Weights of a small mixture-of-experts language model, trained from scratch on English Wikipedia.
Size: 11 layers, width 256, 90.6M parameters.
Training: a variant of SOAP for the experts, 6560 steps.
Below are experts of layer 4 (counted from 0) of a mixture-of-experts language model. Rows are named router (the router's row for the expert) and show model dimensions 0-255. Each number is 50 + 10 x the weight over its row's rms, rounded and kept within 0 to 99.
Before each expert's rows: "comes before" lists some tokens at least twice as common just after its tokens as in all text. This comes from a sample of Wikipedia text that the model never trained on. Tokens count by the router's weight.

# expert 57
comes before: " |", " |\n", "%", "–", "ers", "°"
router:55 41 35 61 47 36 52 53 44 43 56 50 41 57 42 50 63 53 51 55 53 55 61 49 62 41 46 63 47 48 41 50 41 56 52 48 30 44 42 38 66 34 57 37 66 39 55 47 45 43 52 41 39 47 46 48 53 44 70 64 50 64 64 53 53 57 48 52 50 55 47 53 47 39 48 53 49 63 53 31 27 34 36 48 52 52 44 50 35 53 56 37 39 41 42 50 35 69 64 66 66 57 33 57 54 61 61 69 46 56 42 38 48 64 42 62 46 48 44 31 57 49 43 44 51 56 38 51 45 36 51 49 64 56 74 39 35 57 56 47 37 47 57 66 46 59 49 55 57 37 23 37 60 40 53 54 56 33 47 50 43 52 63 39 59 62 42 43 49 61 58 60 53 59 48 30 77 53 42 61 52 59 45 54 53 65 63 73 59 33 64 30 44 58 35 69 51 57 49 50 55 29 37 51 66 41 32 49 50 52 43 46 35 37 58 52 45 61 31 39 45 49 43 52 34 43 55 60 43 44 30 49 41 65 46 49 63 35 62 43 44 55 60 39 49 64 46 60 49 53 52 49 63 48 55 67

# expert 52
comes before: " and", " which", " but", " who", "00", " including"
router:37 50 74 59 61 52 52 52 46 37 51 37 46 64 42 45 60 57 43 41 48 54 59 37 42 44 66 38 48 39 55 55 58 60 56 44 39 53 42 60 39 58 32 63 52 39 63 57 31 39 54 29 60 55 48 40 43 34 45 53 57 58 44 57 42 47 60 54 41 48 55 44 61 56 45 68 46 46 66 60 41 56 50 39 37 40 57 58 56 44 54 45 46 71 57 53 24 31 51 62 62 53 42 61 51 39 61 55 45 54 59 58 57 56 40 31 48 59 50 54 52 39 57 47 59 63 58 47 61 50 45 45 37 62 50 38 48 49 65 58 45 54 41 47 29 40 43 49 48 75 39 41 41 45 40 52 39 50 43 59 37 44 65 37 53 65 58 56 42 76 55 57 54 49 59 59 36 50 72 49 67 30 35 44 56 65 54 45 64 62 61 55 66 39 38 49 58 55 37 51 44 38 41 46 63 44 34 38 54 45 46 55 52 46 37 47 46 49 56 35 50 36 34 44 50 65 55 41 40 57 62 48 37 48 43 37 40 41 47 61 70 52 67 68 50 54 34 63 65 43 57 47 52 33 32 32

# expert 1
comes before: ",", " (", "s", "\n", "er", "\""
router:20 57 59 39 57 48 58 48 44 37 52 40 35 40 59 49 58 54 45 32 62 70 57 63 47 60 43 54 56 50 50 70 49 41 59 50 45 41 44 49 65 54 46 60 61 40 55 65 51 43 41 43 59 41 38 58 47 58 46 43 56 34 54 37 68 36 44 32 56 44 49 59 51 39 60 30 46 56 34 52 48 57 52 50 43 55 28 59 47 67 39 46 55 43 53 46 55 52 60 54 66 51 46 50 29 56 66 48 49 52 50 37 61 33 50 43 28 53 49 51 38 47 53 55 58 70 48 52 37 54 36 61 60 43 43 43 48 61 56 68 55 36 46 59 51 63 62 44 49 39 40 49 54 58 49 45 56 51 43 58 35 30 46 56 60 52 44 43 44 56 65 63 54 43 45 31 51 73 45 56 48 48 46 57 53 52 40 59 51 50 66 44 64 34 66 61 55 58 57 45 57 46 45 46 34 59 53 39 41 58 52 54 57 73 64 35 62 40 57 53 66 38 40 54 53 38 67 68 53 55 40 47 46 71 48 30 49 74 54 43 39 57 49 48 34 52 37 65 74 41 50 61 48 35 60 55

# expert 44
comes before: " |", ",", " (", "\n", " School", "'s"
router:41 46 47 56 41 54 61 46 29 42 54 29 51 54 63 58 56 54 51 33 60 50 52 49 53 52 45 52 56 38 50 44 63 52 47 64 55 51 55 31 44 41 48 51 62 58 57 32 53 37 59 39 39 34 44 29 46 43 51 53 54 51 53 38 62 34 40 56 51 34 44 60 61 30 67 65 63 65 44 51 49 64 60 39 58 30 47 56 38 38 36 48 28 57 51 53 54 61 47 45 68 32 56 41 41 55 48 51 54 53 52 35 49 42 41 55 62 55 49 51 47 54 51 36 51 65 56 46 42 64 54 50 54 64 40 50 39 60 40 52 45 48 33 65 50 60 44 57 40 60 59 38 49 44 32 58 65 46 61 66 45 35 59 58 33 43 48 45 43 43 41 53 36 43 45 56 42 50 57 35 46 51 66 49 37 24 42 43 48 52 63 53 68 19 55 41 53 52 39 57 45 51 60 75 35 58 62 37 53 62 52 42 48 52 39 42 38 48 58 53 56 62 38 48 49 44 59 71 36 32 41 55 54 59 66 56 67 59 44 73 36 43 61 44 44 50 38 58 65 64 47 58 42 37 52 46

# expert 64
comes before: " |", " |\n", " (", " is", " =\n\n", " –"
router:41 54 61 41 54 38 38 46 29 57 65 39 53 61 50 46 61 43 47 44 58 44 55 49 63 43 67 45 56 55 46 46 31 37 49 58 39 56 57 50 56 35 55 55 48 70 52 42 43 46 34 47 56 55 40 43 36 51 40 65 39 51 55 40 51 59 50 56 58 50 48 39 36 29 45 63 56 48 49 41 34 72 69 55 36 56 59 47 43 48 46 44 60 40 46 40 58 41 49 69 52 55 42 31 44 51 46 70 48 42 52 45 35 34 35 54 57 43 37 47 54 38 50 52 37 49 65 39 38 66 54 35 57 72 30 45 60 49 46 49 38 47 59 48 58 38 66 34 51 54 59 42 62 53 39 45 32 52 31 43 63 45 61 59 42 67 38 39 30 61 49 56 50 58 46 51 28 39 42 53 54 52 27 42 34 54 54 52 60 42 58 67 41 52 38 62 76 49 56 73 59 56 73 55 46 41 57 50 45 52 56 41 60 48 47 40 43 38 46 52 57 53 44 59 53 44 55 63 46 67 49 53 66 55 59 48 51 32 52 64 71 37 51 32 52 56 53 63 54 50 49 34 57 45 49 54

# expert 38
comes before: "%", " |", ".", " |\n", "0", ")"
router:58 55 42 64 56 53 51 32 46 38 60 44 52 54 32 58 54 48 46 58 51 42 59 53 52 54 29 53 64 42 44 47 48 41 48 43 46 58 44 40 42 49 39 43 48 47 58 38 66 52 61 67 44 39 45 37 40 38 45 46 58 62 52 39 47 41 43 66 62 47 50 46 60 30 56 54 67 61 50 32 41 34 49 55 40 60 42 38 30 31 46 41 55 53 33 54 39 56 53 42 53 60 61 62 47 51 69 59 58 43 43 47 52 37 47 48 41 47 61 68 36 62 51 55 58 57 39 38 36 45 53 35 54 54 50 47 61 63 60 49 54 59 58 52 61 61 39 48 48 55 56 48 57 67 58 45 42 38 46 39 55 61 31 49 42 56 40 45 60 57 50 37 61 45 45 39 54 52 54 58 79 60 63 44 46 40 34 59 60 40 56 57 60 50 68 62 59 41 48 63 56 39 46 56 65 56 68 46 32 55 49 26 61 43 63 53 31 74 47 55 58 43 25 52 51 21 51 55 27 62 34 37 52 60 49 39 48 33 46 42 36 48 47 49 59 32 36 60 66 51 62 54 52 54 52 47

# expert 20
comes before: " to", " in", " on", " was", " not", " be"
router:49 34 42 67 46 59 59 59 48 51 45 40 53 46 70 38 40 29 60 42 42 43 58 60 49 36 52 47 30 47 36 66 57 60 51 59 64 50 67 59 44 56 60 33 67 49 54 52 69 53 43 49 57 59 43 59 31 32 51 42 53 47 56 49 48 46 53 56 52 64 54 50 56 34 58 56 43 29 50 55 40 35 51 47 68 54 39 61 62 66 71 33 45 51 35 70 56 64 46 47 49 53 52 53 48 52 64 46 37 53 36 59 65 60 68 48 67 56 67 53 57 48 34 63 69 50 45 49 52 50 37 61 42 49 56 65 44 54 62 48 31 52 28 37 40 45 69 44 56 55 54 59 49 44 34 31 49 53 66 68 66 53 37 50 49 54 52 45 45 45 44 38 41 47 62 51 61 36 49 48 44 57 61 58 48 53 76 44 54 44 55 30 39 47 60 52 57 44 60 60 48 47 51 64 56 53 58 54 51 51 59 60 63 38 53 62 54 55 59 59 43 50 47 58 39 39 48 51 57 53 51 48 61 59 41 68 49 64 31 60 26 47 64 38 62 52 43 60 68 59 48 58 38 65 41 54

# expert 54
comes before: "\n", "-", ")\n", " (", ")", "2"
router:51 43 49 32 60 60 60 42 61 41 35 61 49 61 43 61 55 52 54 57 55 41 54 34 55 55 50 41 32 62 47 51 41 59 42 43 41 63 56 54 53 66 43 47 55 48 61 38 46 36 49 32 52 51 41 35 41 61 40 51 38 54 20 55 46 41 39 61 55 43 31 37 47 51 48 66 54 41 46 51 35 37 41 42 49 59 63 43 40 57 49 60 52 62 67 37 35 32 50 56 55 63 42 59 44 51 61 56 42 65 37 53 38 38 41 58 62 35 46 54 31 71 59 35 37 59 46 33 56 57 44 51 55 64 51 45 52 56 57 48 48 69 52 68 52 28 57 64 47 66 38 58 60 56 46 43 45 73 51 45 47 33 48 47 36 58 59 22 45 49 63 35 61 69 49 45 61 60 45 71 62 48 40 55 42 48 44 63 56 40 53 58 55 48 59 43 38 43 67 40 42 47 40 49 54 47 28 44 50 53 62 27 62 56 45 50 50 55 50 57 48 60 47 58 51 35 49 56 39 41 50 40 49 63 57 65 64 32 44 70 51 45 57 38 45 45 43 55 52 68 58 44 42 53 53 56

# expert 48
comes before: " to", " by", " in", " as", " for", " that"
router:58 52 45 63 47 63 53 61 57 62 34 44 57 51 40 60 50 40 58 44 60 51 28 53 57 47 47 49 64 48 57 57 53 44 43 30 46 51 45 59 44 46 61 62 25 66 46 52 55 80 43 58 37 43 59 51 41 55 58 58 38 35 42 54 53 60 38 52 40 57 66 35 41 43 51 40 62 54 36 44 39 57 61 58 52 62 49 50 46 48 56 51 43 57 49 55 67 40 45 49 27 64 41 38 44 56 54 56 35 45 60 51 47 54 54 36 51 57 56 56 51 49 45 55 34 40 42 54 38 53 43 42 31 40 51 55 51 46 38 64 62 62 37 31 35 48 40 58 61 49 75 38 50 67 36 51 65 49 44 54 53 49 50 65 62 54 52 69 57 51 33 55 36 45 64 52 55 61 30 44 37 50 57 48 34 55 57 53 49 40 50 40 34 62 38 43 51 51 47 46 56 58 65 51 48 37 50 45 47 58 37 54 45 60 43 41 58 50 56 35 37 39 61 36 64 61 38 56 56 61 58 58 45 50 42 51 30 33 54 42 42 41 48 55 59 50 64 34 38 35 67 59 36 88 38 56

# expert 63
comes before: " of", ",", " to", ":", " with", " by"
router:48 70 51 69 45 47 37 47 55 56 46 66 46 50 31 64 35 37 57 65 57 57 52 69 42 34 40 64 58 54 46 64 44 42 50 58 57 59 41 62 64 59 62 60 47 32 54 60 61 54 44 46 37 52 55 31 52 61 67 40 46 68 65 55 41 45 39 66 61 63 50 46 60 44 56 63 49 42 46 41 52 58 36 72 37 46 40 74 53 44 44 56 53 36 61 44 34 55 54 50 64 63 35 49 41 53 53 43 29 42 52 47 42 59 64 59 57 66 47 47 40 67 57 50 35 45 53 40 61 44 38 50 49 58 52 48 48 63 52 57 52 45 47 50 61 44 62 52 41 60 50 74 57 48 50 62 59 55 61 43 49 64 57 59 55 39 43 62 45 51 58 46 47 61 60 63 52 57 53 50 44 55 61 68 40 57 32 61 30 46 25 41 42 65 38 69 52 45 43 56 38 35 31 41 56 31 57 54 61 57 51 51 42 48 53 58 45 41 45 50 57 58 65 36 56 45 78 66 67 39 60 49 35 62 50 57 51 53 46 47 45 49 47 55 44 38 61 51 32 48 37 55 46 57 54 60

# expert 10
comes before: " |", "–", ".", " |\n", "th", ";"
router:31 56 45 37 60 48 68 45 44 73 61 35 44 42 33 63 60 51 55 50 54 63 58 54 59 45 44 51 70 58 65 35 41 36 57 59 47 39 62 32 44 39 51 37 33 53 69 59 61 50 51 43 49 46 71 48 62 63 40 44 55 56 39 53 54 72 36 50 51 41 59 55 54 44 62 39 41 45 75 59 41 59 51 52 34 50 40 36 43 50 37 50 51 45 42 73 54 35 47 60 67 41 63 56 39 59 61 60 57 49 46 45 51 45 40 66 51 38 47 37 52 39 49 47 52 49 47 58 60 43 51 51 50 42 35 55 37 52 57 48 55 35 61 53 46 57 57 52 37 62 43 49 61 60 50 36 39 27 54 41 46 40 48 47 43 56 33 39 49 67 59 66 55 49 56 48 62 48 45 56 43 57 50 50 31 45 57 68 37 39 47 31 66 73 48 52 55 68 43 63 63 33 37 38 60 47 53 53 47 44 69 69 34 44 51 47 49 53 46 52 61 33 42 24 50 51 47 32 44 43 61 54 57 49 60 51 59 38 56 50 64 44 59 53 39 35 43 48 43 49 50 42 61 52 60 54

# expert 12
comes before: " a", " been", " the", " to", " an", " his"
router:39 58 36 62 54 59 55 61 59 58 49 41 53 67 76 58 58 47 43 47 52 40 29 33 21 43 60 52 55 60 54 55 58 63 51 42 49 54 46 28 35 43 50 32 52 48 41 62 63 59 49 54 70 70 59 52 42 43 43 47 47 55 58 57 69 49 59 58 55 66 52 47 55 43 59 52 44 51 39 59 56 49 58 48 49 62 50 39 39 45 69 49 41 50 36 63 57 40 63 26 57 50 57 61 44 60 63 64 30 43 48 60 56 40 57 63 35 33 51 49 49 42 40 48 51 51 39 37 57 52 52 52 49 62 47 52 49 51 47 38 35 61 43 50 53 49 46 40 35 66 35 36 68 58 37 37 60 60 59 47 45 41 51 49 37 53 45 33 57 59 29 47 37 55 51 45 71 62 49 59 35 59 45 48 52 45 54 47 40 47 61 45 40 53 53 47 65 72 29 58 47 55 45 64 56 54 54 42 24 55 53 55 49 51 53 62 45 32 71 61 52 41 43 36 50 48 66 45 50 58 39 48 26 49 45 53 46 42 47 48 36 36 52 50 37 46 45 40 62 39 64 53 52 75 54 52